python train.py --n_layer=9 --d_model=320 --n_experts=64 --experts_per_token=2 --d_expert=384 --d_shared_expert=0 --activation="gelu" --moe_layers=[0, 1, 2, 3, 4, 5, 6, 7, 8] --router_score="softmax" --normalize_top_k=true --routed_scale=1.0 --balance_loss=0.00269 --balance_bias=false --init_std_router=0.0252 --lr_router=0.00149 --vocab_size=29723 --norm="layernorm" --norm_eps=1e-06 --tie_embeddings=true --optimizer="soap_variant" --lr=0.00327 --beta1=0.95 --beta2=0.98 --batch_tokens=131072 --seq_len=512 --train_tokens=1248000000 --steps=9522 --dataset="wikipedia_en"
Below are experts of layer 2 (counted from 0) of a mixture-of-experts language model. Rows are named router (the router's row for the expert), down (a neuron's output weights, with its number) and show model dimensions 128-191. Each number is 128 + 32 x the weight over its row's rms, rounded and kept within 0 to 255.
After each expert's rows: "comes before" lists some tokens at least twice as common just after its tokens as in all text. This comes from a sample of Wikipedia text that the model never trained on. Tokens count by the router's weight.

# expert 51
router [ 92 134 154 116 134 185 114 158 117  88 113 196 130 138 103 123 145 115  42 119 108 166 129 137 126 112 125  98 108 143 139 101 114 172 126 146 118 130 122 149 142 113 148 120 194 136  62 128 143 127 136  96  73 230  76 113 104 134 180 113 148 133 128 121]
down0 [175 110  88 102 117 141 108 109 153 126 139  83  94 137 147 169 146 107 138 168 149 142 165 112 116 104 137 161 142 156 145 142  88 132 121 125 123 137 188 164 102 124 124 151 180 116 118 130  76 144 200 165  63 135 136 170 133 150  74 141 176 127 102 158]
down1 [ 62 167 127 145 117 110 100 181 158 166 123 143  57 133 157 115 180 131 173  93 133 160 175 141 120 148 180  94  89 112 100  49 156 165 162 165 182 179  60  88  98 172 101 100 177 103 178 171 112 109 138 196 122 113 134 129  86 125 187 166 198 134 139  85]
down2 [115 170 164 154 162 116 135 142 140 164 149  65  95 124 123 145 174 102  89 107  66 124 142  92 131 151 162 156 161 148 124 111 147 105 114 119 163 129 156 104 118  77  93 150 125 129  42 137  79 130 148 124 104 166 105 146 161 119 131 146 144 156 178  98]
down3 [155 137 174 116 111 157 137 124 117 129  98 134 175  94  54 117 150  82 143 124 101 194 101  61 114 169  88  79 115 133 142 143 165 105 167 103 117  80  57 117 113 145 133 148  89 141  75 145 182 151 114 150  73 103 125 108 144  95  86 115 131 136  96 106]
down4 [118 129 111 104 124 122 100  84 149 112 134 130  99 104 116 132  85  95 193 143 124 144 166 104 165 141 145  74 150 201 143 187 128 135 138 129 106 136 121 118 195 136 112 120 111 121  93  79 144 137 128 119  90 121 128  62 159 104 124 142 147 190 155 160]
down5 [110 178 107 119 142 141 121 125 111 131 129  94 105  69 173 152  87 184  80 114 176 198 105 130 151 117 118 120 126 143 103 110 135 171 102 168 122 156 167 125 101 162 138  64 125 142 136 148 156 107 181 177 131 110 115 158 153 144 106 146  84  78 102 134]
down6 [190 144  89 165 108 179 143 162 116 115 121  99 172 135  87 166 120 149 135 127 115 172 115 152 150 108 145 114 157 154 133 143 129 152 175 156 137 138 137 142 166 175  65 185 145 127 133 113 158 161 131 154  86 135 159 206 131 155  63 144 136 125 148  75]
down7 [ 47 126 144  98 153 184 140 100 142 178 120 177 154 105 138  53 149 161 101 109  92 143 106 118 135 152 143 103 116 180 140 108 119 103 140 178 166  92 121  74 134 147 146 142 102 140 124  86 131 166 139 138 162 154 145 122 153 219 134 154 133 134  83 104]
down8 [ 86 163 121 132 110 126 145 202 119  75 110 123 136 126 139 131 112 151 159 152 114 146 149 111  60  89 133 109 118 121 119  59 129 159 105 108 104 130  99 121 111 151 144 139 102 146 124  75  97 155 118 153 155 114 105 120 138 173 119  85  80 164  65 143]
down9 [179 139 134 128 151 115 102 115  52 144 142 140 103 155  53 133 118  47 149 193 153 125 178 149 192 129 105 105 117 172 114 141 183 164 142 114 115 125  85 187 134 116 128 162  98 114 149 151 147 185 203 135 130 107 112 164  79 127 114 158 130 105  70  77]
down10 [141 157  84  86 183 163 113 138 157 139 141 132 114 165 100 120 119 136 141 125  82  98 115 162 154 127 140 106 146 119 134 139 163 135 172 141 145 148 151  86 132 105  90  56 104  83 122 147 112 107 102 140 127 149 183 177 156 190 130 136 185 139 141 102]
down11 [155 110 105 114 131 113 169 108 140 122  75 163 184 118 156 157 142 110 148 165 109  93 130 110 141 176 124 168 176 112 163 132 120 148 139 137 101 131 176 176 175 156  68 123 125 195 163 137 121 126 105 126 145 107 144  90 144  83  86 117 115 147 204 171]
comes before: "- ", "| ", "The ", "1", "|---|---|---|---|---|---|", "UTC"

# expert 45
router [167 140 104 153  98 115 104  92 132 116 138  80 129 176  78 158 163 145 136 141 160  84  77 121  95 121 145 106 145  97 121 153 141 139 125  84 157 144 150 167 110 145 160 132  86 131 107 117 123 115 158 135 105 152 112 142  87  55 106 140 140 145 138 115]
down0 [153 128 117  80  96 165 176  82 107  78  95 138 146 151 164 121 112 118  93 151 117 133 150 157 131  97 174 245 143 133 141 147 175 114  91 116  41 159 164 136 121 100 207 171 144  50 170 157 119 136  93  76 174 161 128 128 151  99 115 148 143 130 106 133]
down1 [101  94  95 124  54 125 108 151 127 159 123 180 178  78 165 131 154  78 168 147 142 182  67  85 166 143 120 110 173 120 147 182 170 143 111 115  69 201  90 137 115 131 151 128 124 177 120 128 144  90 142  69 136 115 128 165 130 162 105 134 160 134 111 115]
down2 [134  76 178 152 104 128 131 150 156 116 117 119  96 100 100  72 150 167 121  95 156 175  66 104  97 165 121 140  75  94 119  46 104 116 183 118 121 150 116 131 106  82  98 156  95 151 113 112 152  54 120  97 113 113  90 156 112 125 119 168  91 145 119 131]
down3 [141 156 137  76 183 169 151 152 135  93 175 132 105 185 139 113 175 118 121 162  80 149  80 117 110  85 162 229  99 134 169 153  70 125 126 116  80 166 119 133 168 107 116 183  36 154 134 109 108  71 100 130  63 122  99 111  91 119 100 168 159 129 126 134]
down4 [160 116 147 125 120 130 102 157  97 145  89 151 113 105 107 109  98 122  33 164 133 152 147 133  89 141 217 103  95  98  88 176 122 107 150 121 118 120 110 160 124 196 124 171  74  53 120 119 136  93 142 129 185 103 105 138 154 133 140 150 130 159 162 172]
down5 [ 47 144 145  97 114 130 185 187  97  93 178 127 167 155 122  95  75 179 118  80 105 137 137 154 119 140 145  77  83 113 147  83 140 176 142 104 107 144 111 121 187 177 119 134  95 104 102 123 176 174 154 170 135 144 107 188 115 164 148 101 129  96 177 133]
down6 [112 166  69 132 143 180 142 183 134 119 129 114 135  97 119 109 152 136 110 126 186 139 124 130 160 174 133  98 133 174 106 126 136  93 108 118  95 137 156 196  96 107 134 199 202 116  62 144 154 101  77 177 102 213 208 147  92 177 147 113 150 116 117 149]
down7 [118 132 137  97  89 117  98 119 129 104 164 119  84 145  74 147  89 166 140  89 119 136 106 112 109 160 101  96  79 126 134 129 104 130  90  61 102  72  85 126 129 133 124 107 145  81  95 106  93 183 147 173 123  85 206 152 126 133 165 148 183 109  85 160]
down8 [166 132 203  45 161 110 126 118 123 144  99 118  76 162 118 150 146 119  86 183 135  98 111 147 127 151 154  98 130 142  89 104 114 129 125  92 103 142 164 201 109 130  81 133 101  44 112  71 140 108 168 108 131 145 173 118 146 106 141 119 119 186 115  97]
down9 [103 150 129 145 134 120 131 130  64 119 126 150 170 142 111 117 151 153 164 108  99  56 135  90  96 123 116  70 138 107  72 184  90 156  85 122 138  95 158 120 102 166 164  91 169 123 140 147 124 120 125 165 113 173 126 113 110  89  72 132 159 142 175 156]
down10 [180 146  77 104 160 107 149  86  80 122  84  67 114 118 112  97 157 157 130  78 137 155  85 132 176 142 155 126 176 140 155 129 180 126 117  81 107  94 113 121 151 124 117 163 149  73 138 180 154 132 137 153 158  84 123 158 114 105 165 147  95 172 165  95]
down11 [140 124 135 110 148 114 166 106 136 103 147 163  76 112 114 145  90  54 127  98 102 107 152 178 189 105 162 145 178 160 157  89 132 138  80 114 125  61 132 135 132 133 195 181 144 125 124 166 119 138 155  82  72 112 107 142 108  75 108  84  90  47 175 126]
comes before: "\n", "\n\n", "— ", "\n  ", "Formats", "Previous "

# expert 36
router [116 140 110 164 155 152 115  82  78 135 127 151 129  94 141 122 135  77 163 130 150 158 112 109  75 119 148 146 105 109 131 209 123 236 110 123 162 116 113  86  95 152 119 157 107 139 151  78  99 113 129 107 141 161 114 119 159 135 160 196 116 154 138 144]
down5 [105 168 130 110 164 125  96 221 100 150 135 110  98 138 181 124 104  87  90 103 156  91 147 147 131 115  88 134 160 118 150 173 107 103 155 131 126 174 147 133 144 132 141 133 112 155 167 142 135  71 128 121 140 154 120 130 131 139  80 149  67 121 167  84]
down6 [169 116 112 134 116 174 109 160  84 140 148 172 119 158 142 118 193 144 110 114 143  93  77 108 139 143 138  89 160 107 119  74  87 136 117 132 147 177 167 150 170 189 198 127 125 142  80  90 165 199 164 153 152  96 169 137  94 100  96 126 124 101 152  90]
down7 [222 154 155 114 105 120 173 144 146 144 203 158 186 194  95  48  82 123  74 134 202 116 185 161 102 100 123 142 144 146 105 132 125 139 142 168 152 129 134 163  78  98 137 154 114 119 146 109 121 125 108 141  42 117 141  96 215  90 159 137 124 132 165 122]
down8 [189  91  77 129 139 154 125 133 109 128 161 179 104 102 134 118 146 115 158 136 113 185 123 192 109 109  88 113  55 123 127 127 104 145  83 126 159 170 110 187 107  90 127 114 129 187  72 136  60  99  98 164 178 126  74 121 182 132  84 124 120 140 130 146]
down9 [109 145  87  98 111  76 124  85 102 132 155 135 170  99 118 177 119 131 148 142 122 121 102 135  82 172 131  90 155 135  80 143 181 173 141 174 136  82 129 161 103 129 113  81 107 109  76 135 110 136 122 109  98  65 132 153 124  72 158 123  97 100 156 154]
down10 [ 98  59 137 138  79 134 153 122  71 127 171 117 161  69 131 125 172 112 141 166 141 124 164 117  94 133 130  88 161 187 133 182 114 172  78 139 158 116 100 141  82 147 124 142 162 137  92 149 113 150 109 148 117 209  75 121 162 128 143 118 143  96  95 122]
down11 [103  82 140  77 158 110 147 113 107  85 134 158 139  74 139 137 109 165  67 159 168 153 123  74 100 146  99 122 132 127 107 111 123 105 161  93 122  99  98 126 199 100 140  63 123 105  79 166 139 161 126 144 119  77 203 129 158 127 150 155 156 152 120 110]
down12 [158 197 140  57  62 152 120 167 111 103 136 188 104  53 142 164 128 108 154 175  74 163 105 113 158  95 175 112 119  79 146 162 180 105 114 101 141 134 100 147 138 123  78 156  96 104  98 142  98 148 140  95 117 124 105 141  97 155 126 102 149 135 128  81]
down13 [127 120 142 155 166 144  99 146 174  94  99 111 157 106 121  98 150 169 150  66 161 147 101 122  83 166 147 127 111 147 132 187 117 120  79 168  93 122 156 111 162 182 146 122 148 143 121 111  72 131 112 143 100 158 166 122 100 132 147 118 119 102 164 150]
down14 [131 118 155 125 190 149 135 178 125 123 104 104 173 110  93 139 127 161 113 138 104  91 124 130 131 122 178 130 172  88 105 117  74 127 104 116 116 160 176 103 136 162 138 109  96  96 142 108 139 122 158 135 118 183 175 152  86 130 165 161 118 165 163 134]
down15 [129 121  92 110 122  64  77 116 203  98  46 134 135 187 127 150 151 136 114 141 108 153 136 148 132 116 117 120 119 127 116 153 113 171 129 123 110 185 103 129 159  31 112 136 108 111 112  88 108 107 107 148  96 112  99 118 132  97 164 149 125  54  78 147]
down16 [199 126 158 123 113 169 138 152  94  76 137 142 108 169 119 126 131 121  94 140 182  91 102 151  98 124 172 177  97  66 124 127 103 132 150  97 128 125 135 107 131 140 162 123 116  84  90 113 159 160 139 155 144 105 131 100  86  93  91  74 119 166 142 140]
comes before: "the ", "a ", "his ", "201", "this ", "200"

# expert 1
router [151  94 190 143 157 161 116  82 146 184  98 137 142 115 127 121 143 101 113 103 176 152 168 184  86 167 149  84 153 167 110 124 170 165 151 105 146  80  76 129 128 152 157 139  44 109 102 151 135 126 100 174  95 112 164 136  75  96 153 129 103  94 147 105]
down4 [164 148 149 162 122  75 122 108 122  54 167 133 121 145 109 120  89 156 105 124 200 132 128 187 134 101 144 178 144 101 128 162  54 133  86 111 158 143 177 107 150 134 112 121 113 174 168 120 101  97 132  85 120 171 138  84 134  94 132 112 140 109 177  76]
down5 [149  75 155 112 113 160 128 116 132 116 114 170 142 154 141 133 174 175 151 101  89 122 100 180  98 141 145 132 101 149 182  67  84 151 127 152 166 119 137 101 125 128 134 126 176 123 186 128 123 117 163 164 106  75 102 171 106 106 153 106 117 163 145 170]
down6 [129 104  80 102 125 138  89  92 115 136 138 156 137 123  82  83  89 170 152 137 151  85 155 104 117 177 185  81 142 149 112 100 135 117 138 150 162 139  69 128  97 131 175 188 189 170 133 125 102 140 189 150 123 136 136 178 114 106 152 156  88 168 126 187]
down7 [ 97  96 115 138 142 117 151 144 139  58 135 141 103 155 136 135 129  82  95 111 116 143  60 158 133  81  95 148 126 117 199 173 159 151 123 120 143 143  97 160 157 139 135  95 132  68 176 192 153  70 130 155 149  64 136 121 178  68 140 100 186 113 144 131]
down8 [138 188 152  84 100 156  80 113 186 121 135 126 147 175 108  72  92 181 119 104  46 152  94  89 109 138  99  85 113  89 137  82 110 150 106 195  96 152 110 167  92 123 124 137 166 146 174 133 165 145 126 116 132  65  84 195 129 127 144 197 126  87 131 130]
down9 [129 167 143  87 119  74 110  84  88 132  91 110  82 106 103 141 128 157 154 179 184 171 154 113 107 194 139 123  96 109 122 117 118 126 166 166 160 140 124 120 141 186 141 164 196 147  97 138  71  58 124 158 142  38 177 107 132 205 132 128  72 104 152  90]
down10 [112 136 145  84  92 111 176 167 128 106 109 154  84 175 187 174 128 191 125  81 141 149  83 149 149  96 145 127 152 125 143  68 120 158 112 139 147 122 112 200 141  92 125 158  93 164 155 143 115 100 167 164 141  85 134 124 149  95 141 163 151 157 110  94]
down11 [150  83  74 168  44 121  67 149 155 148 126 152 117 121 168 119 110 146  68 162 147  69 174 118 177 128 120 179 150 138 192  94 145 112  83 131 110 163  92 128 134 119 151 163 113  98 184 102 123 126 143 163  94 152 158 180  91 167 168 151 182  93 109 106]
down12 [163 146 173 181 130 126 155 152 112 164  87 143 123 100 150  73 193 105 105 141 188 147  88 127 101 154 168 117 109  76  46 121  84  93 136 144 150 150 199 115 155 158 142  57 128  95 105  80 114 104 107  89  80 125  81 167 102 133 159  90  89 169 103  95]
down13 [116 133 140 100  62  99 111 144 121 155 104 139 165 140 137 150  90  82 137 176 101 129 105 150 127 112 148  80 130 149  97 150 113 109 123  73 102 134 128  57 130 152 118 145  85 112 102 136 158 174  96  85  52 139 165 121  69  69 100 157 160 129  96 134]
down14 [149 124  99 101 133 178 172 114 115 104 159 141  66  82 149  86 125 141 109 157 167 127 106  81 108 115 144 122 137  76 122  99 151 126 165 131 126 115 120 189 154 130 113  97 176 138 144 166 158 161 143  59 136 127  85 109 133 136 154 149 127 160 190 156]
down15 [ 84 141 118 182 145 166  98 149 149 180 127 176 149 134 136 127 111 148 120  72  47  94  75 150 109 176 162 178 137 114 139 122 146 151 149 113 113 146  97 104  96  88 122  81 116 106 135  56 147 116 110 141 149 141 135 176 113 162 140 125 178 109  97 120]
comes before: "==", "== ", "= ", "The ", "===", "In "

# expert 48
router [106 100 141 109 131  70 142 114 124 151 114 144 163  78  94  82 109 130 173 163  78 143  87  90 154 132 138 173 168  99 108 139 113 212 171 118 144 198  89 102 123 123 140 162 187 184 172 124 111  93 144 124 165 123 123 109 160 153 148 126  82 171 104 123]
down0 [ 96 119 133  81 122 148  97 100 112 130 111 107 148 107 149 190 102 130 121 156 159 144 126 141 130 127 135 118 129 139  85 131 155  82 129 170 138 174 143 174  62 160 120 132  96 132 156  94 172 133 162 141 160  68 122 123 137 149 152 142 160 151 138  87]
down1 [109 172  62  95 125  98 123 143  99 136 152  93  91 137 107 101 106 143  88  86 139 144 103  96  96  98 108  99 127 104 116  74 117 132 104 154  96 133 122 130 104 129 131 116 136  70 177  37 158 116 107 150  63 120 104 154 132 112 165 106  93 170 156 171]
down2 [ 63 163 163  66 101 149 115 104 108 161 159 137 148 159 169 115 129  89 105 109 148  95 137 117 156 106 110 165 106  65 144 124 130 104 138 135 112  88 125 106 179 138  67 174 136 148 123 149 176 231 101 145  87 108  98 124 104 182 152 141 126  95 139 159]
down3 [107  88 144 122 100 204  81 119 146 174 122  91  62 109  67  98 169 185 111  79 182 136 141 143 149 136 123 144 109 134 161 117 107 207  53 125 107 111 153 167 147  94 101 106 154 175 149 123 142 125 162 148 106 104 140 127 106 125 137 137  80 119 128  96]
down4 [130 118 149 138 189 171 102 103 112 159 114 149 152 152 120 104 113 145 137 151 127  91  76 169 140 161 122 133  86  91 140  73 118 173 118  96 115 134 103 148 118  84 163  89 109 131  85 121 121 117  87 139 161 105  91 150 107 102 201 129 159 122  79 143]
down5 [130 138 127 117 135 120 133 156 158 120  87 117 110 147  89  72 167 175 217  95 122  88 148  82 119 116 100 146 155 128 135 122  97 116 164 135 154 146 153 173 157 149 150 112 110 151 151 107 107 107 162 113  71 178 156 105 140 162 138  87 129  67 124 124]
down6 [ 92  92 101 129 119 138 135 183 126 208 181 162 159 107 135 123 184  85  97 121 116 121 156 130 142  64 135 134 122  59  79 137 129  91 138 112  75 148  80 125 127 140 112  94 113 159 183 114 103 161  39 157 136 181 162 112 186 165  93 118  68 127 168  84]
down7 [157 127 168 105  88 167 151 170 169  71  88  82 167  88 115 114 134  91 142 121 130 160 126 137 133 147 102 189 174 146 145 113 118  94  98 116 115 111 114 178 182  50 163 119 182 108 116 147 113 138 163  90 115 153 130 167 109  84 124 127 150 147 126 152]
down8 [139 151 146 139 114  89 122 145  68 129 113 141 142 131 131 142 162 147 142  82 224  88 131 182 160 140  81 119 148 156  98 151 143  99  96 152 112  85 123 164 129 179  95 104 134 178  93 100 139 119 104 171 132 136 125 110 129  79  70  96 109 166 134  79]
down9 [146 138 198 123 182 156 103 152  98 130 109 104  82 176  82 135  94 136 157 150 196  99 162 109 133 206  91 167  85 130 120 136 113 125 182 146  84 132  79  88 193 169 167 135 159 115 119 170 120 142 104 124 117  82  98  92 110  75 127 158 129 121  73 145]
down10 [117 105 120 161 109 119 121 124 133 157  83 138 140 135 145 144 123 189 131 146 131 135 157  93  88 150 119 117  87 163 139 202 173 135 131 133 155 130 183 136 145 120 142 138 142 117 114 131 127 141 146 124 108 138 123  90 100 109 150 167 141 232  93  83]
down11 [ 60  85 130 137 172  91 140 173 142  98 139 137 114 180 108 157 127 157 156 106 104  72  56 102 157  89 136  84 191  92  91 137 139 102 169 115 150 164 137 110 136 105 182 100  94 167 111 140 104  94 179 176 118 121 127 123 120 106 106 146  92 128 155 200]
comes before: "and ", "which ", "but ", "he ", "the ", "who "

# expert 56
router [133  85 154 143 135 102 113 124  66 157 131  65 128 149 159 117 176 191  63 105  30 100 116  84 144 166 141 162 123 159 161 134 124 140 167 107 119 130 115  63 152 139 161 110  86 115 106 126 151 134 127 142 142 181 141 158  99 157  93 194 114 163 154 104]
down9 [146 148  89 114 141  62 128 203 103  75 193 127 112 103 118  93 164 162 184  96 143 170 162  80 141  84 207 112  89 149 132 137 132 110 116 133 103  97 129 161 128 161 125 112 129 156 148  77 149 126 115  89 119  63 109 108 130  73 113 117 130  99 143 125]
down10 [120 112 154 176 135 138 126  82 109 138 104  81 108 131 168  95 140 158 114 135 152 115 187 115 119 100  96 160 129 131 108 166 115 108 183 105 101  77 121 125  85 134 103 128  82 121  96  88  87 120 103  95 178 121 165 176 109 189  58 133 100 134 100 136]
down11 [133 163 138 154 176  88 126 138  99 105 124 133 112 133 140 110 136 117 158 139 158  74 151 121 132 170 134 132 106 160 153  54 115 122 174  75 114 104 133  89 133  59  98 127 106 103  53  84 140 165 131 152 119 106 194 158  94 103 103  98 132 136 121 143]
down12 [163 154  67  46 110 125 126 127 190 144 122  94 141 149 138  95 166 187 116 123 119  79 140  70 104 130 134 125 116 109 121 131 132 124  86 108 117 115 130 147 140  71 113 145 104 134 161  91 168 114 195  21 111 144 136 131 161 123 168 117 132 115 140 129]
down13 [143 132 158 118  63  49 146 155 104 103  73 173 102 163  83 114  69 131 152  92 132  86 111 165 121 142 110 164 133 161 172 132 146 116 144 108 167 130 117  48 132 106  97 107 122 165 100  99 163  70 148 153  89 105 136  67  93 117  91 123 170 130 174 135]
down14 [107  51 105 145 119 134 145 158 107 153 135 134 163 121 152 108 185 142 104 180 118 129 132 110 140 184 164 147 131 136 147 153 202 117 151 145 133 130 217 121 107 151  76  79 141 186 126  95 138 115 147 152 126 128 144 120 150 126 168  79 130 142 146 187]
down15 [161  48 145  95 111  95  70  76  93 129 102 129 144  94 128 169 154 162 159 155 148 155 136 147 123 159 130 165 153 104  77 125 203 129 114 187 105  96 126 137  98 158 139  97 167 190 135 164 101  93 200 155 138 138  99 139 157 133  90 108  65 150 131 186]
down16 [ 89  90 106 133 109 113 171 128  69 152 147 182  65 137  90  95 154 165 149 141 134 129  88 169 151 181  94 149 153 111 113 138 182 124 142  65  90  42 130 173 140 143 128 116 135 104 164 150 142  89 159 117 169 117  97 128 161 113  92 130 223 131 126 164]
down17 [ 85  89 169 140 156  87 125 131 138  79 126 124 123 132  72 145 101 153 106 153 138 194 135 185  66  85 115 158 163 107 122 120 144 120 121 177 161 117 118 151 219  53 177  62  90  90 109 125 116 144 136 155 153  96  64 136 124  92  81 116 122 150 142 152]
down18 [109 176  80 133 102 163  54  88  95  69 118 129 121 123 167 160 102 147 144 160 107 175 154 157 147 109 131 137  81 152 141 114 161 128 124 167 129 120 151 145 105 144 153 102 163 144 118 193 168 124  79  80 111 168 130 136 130  93  53 115 110 152 111  98]
down19 [134 169 134  76  89 134 119 111 175 152  58  91 129 155 129 136  92 179  92 134 141 106 157 106  98  95 139 104 184 137 170 120 156 119 187 121 156 126 137 125  87 146 135 104  69 179 127 221 130 177 143 128 137 114 143 113 144  89 129 145 124 127 109  73]
down20 [110 119 142 153 120 111 163 110 141 130 120 113 136 108 149  21 150  75 104 185 139 106 131  93  82 116 150  85  53  55 148  90 162 152  81 136 173 127 131 100 161 125 155 114 168 154 124 160 160  71 138 107  78 154 124  79 148 188 184 108 120 152 127 106]
comes before: "\n", "\n\n", ", ", ". ", "\" ", ") "

# expert 27
router [139 174 144 113 177 190 142  51 114  94 158  72 132  93  91 146 118 131 148  91 106 160 151 127 122  98 143 165 161 144 125 137 126  88  84 135 131 144 139 119 157 143 112  94 137  95 148 123 176 148 137 115 170  79 123 117 123 135  97 111 102 112 182 180]
down4 [132  70 166 107 152 108 164 120 151 154 164 116 134 146 151 169 132 150  90  94 135 145  68 125  88 174 116 141  92 120 148 144 157 114 114  80 132 166 142 133 111  94 119 119 109 110  46 171 166 108  32 103 138 146 180 123 176 122 126 210 146 166  94 144]
down5 [122 128  60 194 156 129 124 118 135 101 157 135 192 148  91  98 158 105  69 140 114 116 162 174 194 180 183 143 149 140 130 133  90 102 116 106 106 143 123 151  94  78 120 125 100  92  98 128 142 206 116 126 137 121 124 172 144 120  96 126 119 116 114  90]
down6 [152 185 103 137 116 145  92 132 146 114 119 143 141 127 116 160 109 132  89 131 129 138 106 135  63 122  72  86 119 128 145 155 123 106 134 152 139 197 133 126 171 129  87 133 162 125 102 110 170 110 123 146 120  77 115  64  86  77 162 176  98 164 142 132]
down7 [165 145 114 125 189 130  87 122 163  97 107 133 172 153 136 132 161 156 133  57  84 118 172 114 102 107 157  73 136 140  90 111 124 173  69  67 188  72 146 118 110 116 166 143 214 130 111 140  70 117 164 152  97 121 128  68  87 151 131 136  69 146  75 127]
down8 [187 140 147 149 157 136 151 127  97 107 117  84 137  95 117 163  97 176 131 110 151 118 148 175 116  96 113 115 143 151  57 149 163 153  73  95  98 138 122  89 146 116  70 125 102 118  78 115  74 195 122  97 127 133 130 100 139 125 148 115  90 176 180 163]
down9 [138 125 128 184 129 169 118 112 151 115 118 157 161  84 161 140 126 138 117 211 109 155  88 110 193 141 120 131 102 169 103  90 151  97 104 165  46 107 149 172  72 120 162 164 123 143 168 157 100 158 133  73 121 139 141 101 106  79  91 139 121 143 148 126]
down10 [159 131 150  95  84 129 120 161 146  75 115 159 162 116 157 144 134 143 112 151 137 190 167  88  75  99 179 115 104 122 161 119 155  84 157 100 130  95 108 111 137 114 141 103 128 118 118 153 118  68 161 115 110 140  98 113  90 143 127  74 150  73 100 145]
down11 [162 133 110 114  69 107 144 142 122 109 167 133 168 144 121 118  93 124 111 165 131 128 104 123  83 163 129 128 182 159 138 159  56 107 103 127 155 111  87  96 124 134  90 130  79 117 151 163 118 173 128 170 134 131 174 132 106  76 112 128  55 113  78 156]
down12 [127 163 135 114 116 110  93 144  86 134  63 119 176 155 162 169  63 111 162 131 111 156 106 151 186 100 152 180  91 165 128 148 149 144 158 157 131 133 148 122 108 139  63 152 137 107 167 126 176 128 108 102 128 142 119 128 131 173 114 106 172 139 116 142]
down13 [104 147  92  80 120 120 142  77 116 131 137 156 116 152 155  90 120 124 173 133 123  93 155 111  89 101  90  95 135 136 102 116 204 139 162 108 109 106  98 104  22 199 141 162 163 158 119 114  91 150 101 143 121 116 108 128  44 158 122 112 173 136 131 139]
down14 [125  97 167 105 190 201 128 158 131 131 126 136  66 124  95 115 110 151  72  87 112 113 112  84 139 113 191 141  97 108  83 150 161 165 130 124 157 101 125 104 137 108 117  92  88 178  45 167  91 155 102 152 172  87 122 167 119 114  86 138 104  82 156 140]
down15 [122 139 151 151 176 121 167 136 152 107 115  94 171 107  99  86 103 151 103 131 118 131 162 203 178 138  88 131 115 135 106 161 131 168  80 103 127 116 101  92  72 155 139 103 133 151 161 132 141 128  91  80  87 158 183 151 130  95 158 130  67 135 100 181]
comes before: ", ", ". ", "ing ", "ed", "ed ", "-"

# expert 34
router [159 100  88 124 121 139 169 106 136 100 148  72  82 103 149 129  96 159 116 132 155 145  69 167 110  89  85 104  69  75  82 118 168 228 123 142 107 133 145  65  95 139 163 200 100 103 149 193 120 113 153 173 151 144  76 106 100 141 113 143 136 142 131 118]
down0 [ 93 225 169 139 121 162 107 159 163  87  66 109  91 127 162 108 184 104 177 146 159 104 101 144 105 117  88 127 141  69 113 118 110 110 148 122 157  97 176 169 139  84  67 139 161 128 122 130  84  84 192 123  43 196  62 200 104  88 146 154 154 124  95 119]
down1 [ 78 102 126  72 154 164 110 162  91  78 127 162 149  86 144 129 133 109 155  98 163 134 109 122 150  69 154 105 137  92 146 108 127 118 169 143 153 171 119 177 105 134 123 112  98 100  80  97  73 116 146 150  67  91 187 152 102 214 169 122 148 165 116 127]
down2 [104 132 106  99 128 143 174 148 166 119 138  63  86 100 158 108 137 111 159 170 101 122 169 127  82 171  75 148 124  97 176 110 108 138 178 142 139  54  94 156 154 152 129 102 188 109 148 139 162 160 152 156 142 102 147 128 100 214  94 171  87 132  92  99]
down3 [119 123 155 112  77 144  94 109 122 101 105 155 110 146 131 121 171 138 103  77 167 106 148 118  82 147 107 174 115 121 152 143 110 167 100 168 120 144 110 144 151 106  69 118 141 127 146  81  93 131  83 112  99 156 122 124 131 135  92 170 131 192 142 182]
down4 [ 87 160 142 115 135 149  93 132 157 133 125  38 126  83 112  77 179  94 159 151 148 161 194 141 108  55  88 159 174 125 108 127 118 112 119 104 152 136 135 140 141 164 137 128 109  90  98 142  84 153 109 105 112 112 101 158 184 149  77  71 114 132 180 129]
down5 [110  61 109 137 143  76 177  75 126 175 149 171 114  69 119 185 105 129 221  61 157 115 154 160 172 113 160 140  91 127 158 143 134 130 150 128 171 177  90 141  63 110 144  68  92 133 131 157 111 104 172 153  95 108 120 110 131 204 158 171 157  96 118 115]
down6 [110 177 109 128 125 158 127 104 138 161 121 109 121 163  95 105  70 137 113 129 144  49 145 151 108 121 137 180  83  93 150 169 135 153 127 131 143 174 128 128 140 184  82 107 121 159 132 117  68 157 198 141 124 148 163 140 106 112 154 126 121 122 143 148]
down7 [ 67  91 124 108 106  91 143 162 150 116 152 144 146 141 126 137 146  99 118 125 105 100 126  74 163 116 116  68 121 192 157 112 131 162 148  97  90 106 130  47 116 200 123 107 123 144 113 110 148 107 163 131 147 173 141 168 171  91 103 119 138 130  91 167]
down8 [150 185 140  88  83 123  98 149 177  87  97  73 168 137 119 155 101 105 169 139 119 149  99 168 121 170 108 118  95 124 108 172 104 189 101 148 165 131  60 155 112 150 128 136 142 100 151 155 153  65 172 220 127 138 144 119 140 150 105 176 170 156 152 121]
down9 [146 100 198 167  75 122 165 125 154 110 145 119 135 170  97 113 176 136 135 154 153 103 121 154 187 177 143 170 153 145 172 107  90  62 164 154 143  88 168  91 182 138  94 182 169  56 165 120  74  90 106 156 126 219 147 159 170  79 142 149  83  61 119  70]
down10 [136 128 178 135 105 141 108 186 128 105 147 114  99 112  91 142  89 181 144 138 153 138 157 129  91 161 144  56 131 188 129 181 155  94 144 110 181 162 158 109 171 133 123 147 137 117 177  98 135 102 102  85 104 158  92  91  73 147 133 116 141 133 144  99]
down11 [133  76  98 141 130 155 121 167 174 135  93 151 116  62 108 116 168  93 155 128 117  75  92 112  98 128 117 148 147 109 108 186 139  98 113 140 146 107 105 143 103 135  99 154 102  92 128 149 144 153 138 123 133 109 136 130  97 110 170 132  79 144 136  96]
comes before: "a ", "was ", "been ", "to ", "also ", "not "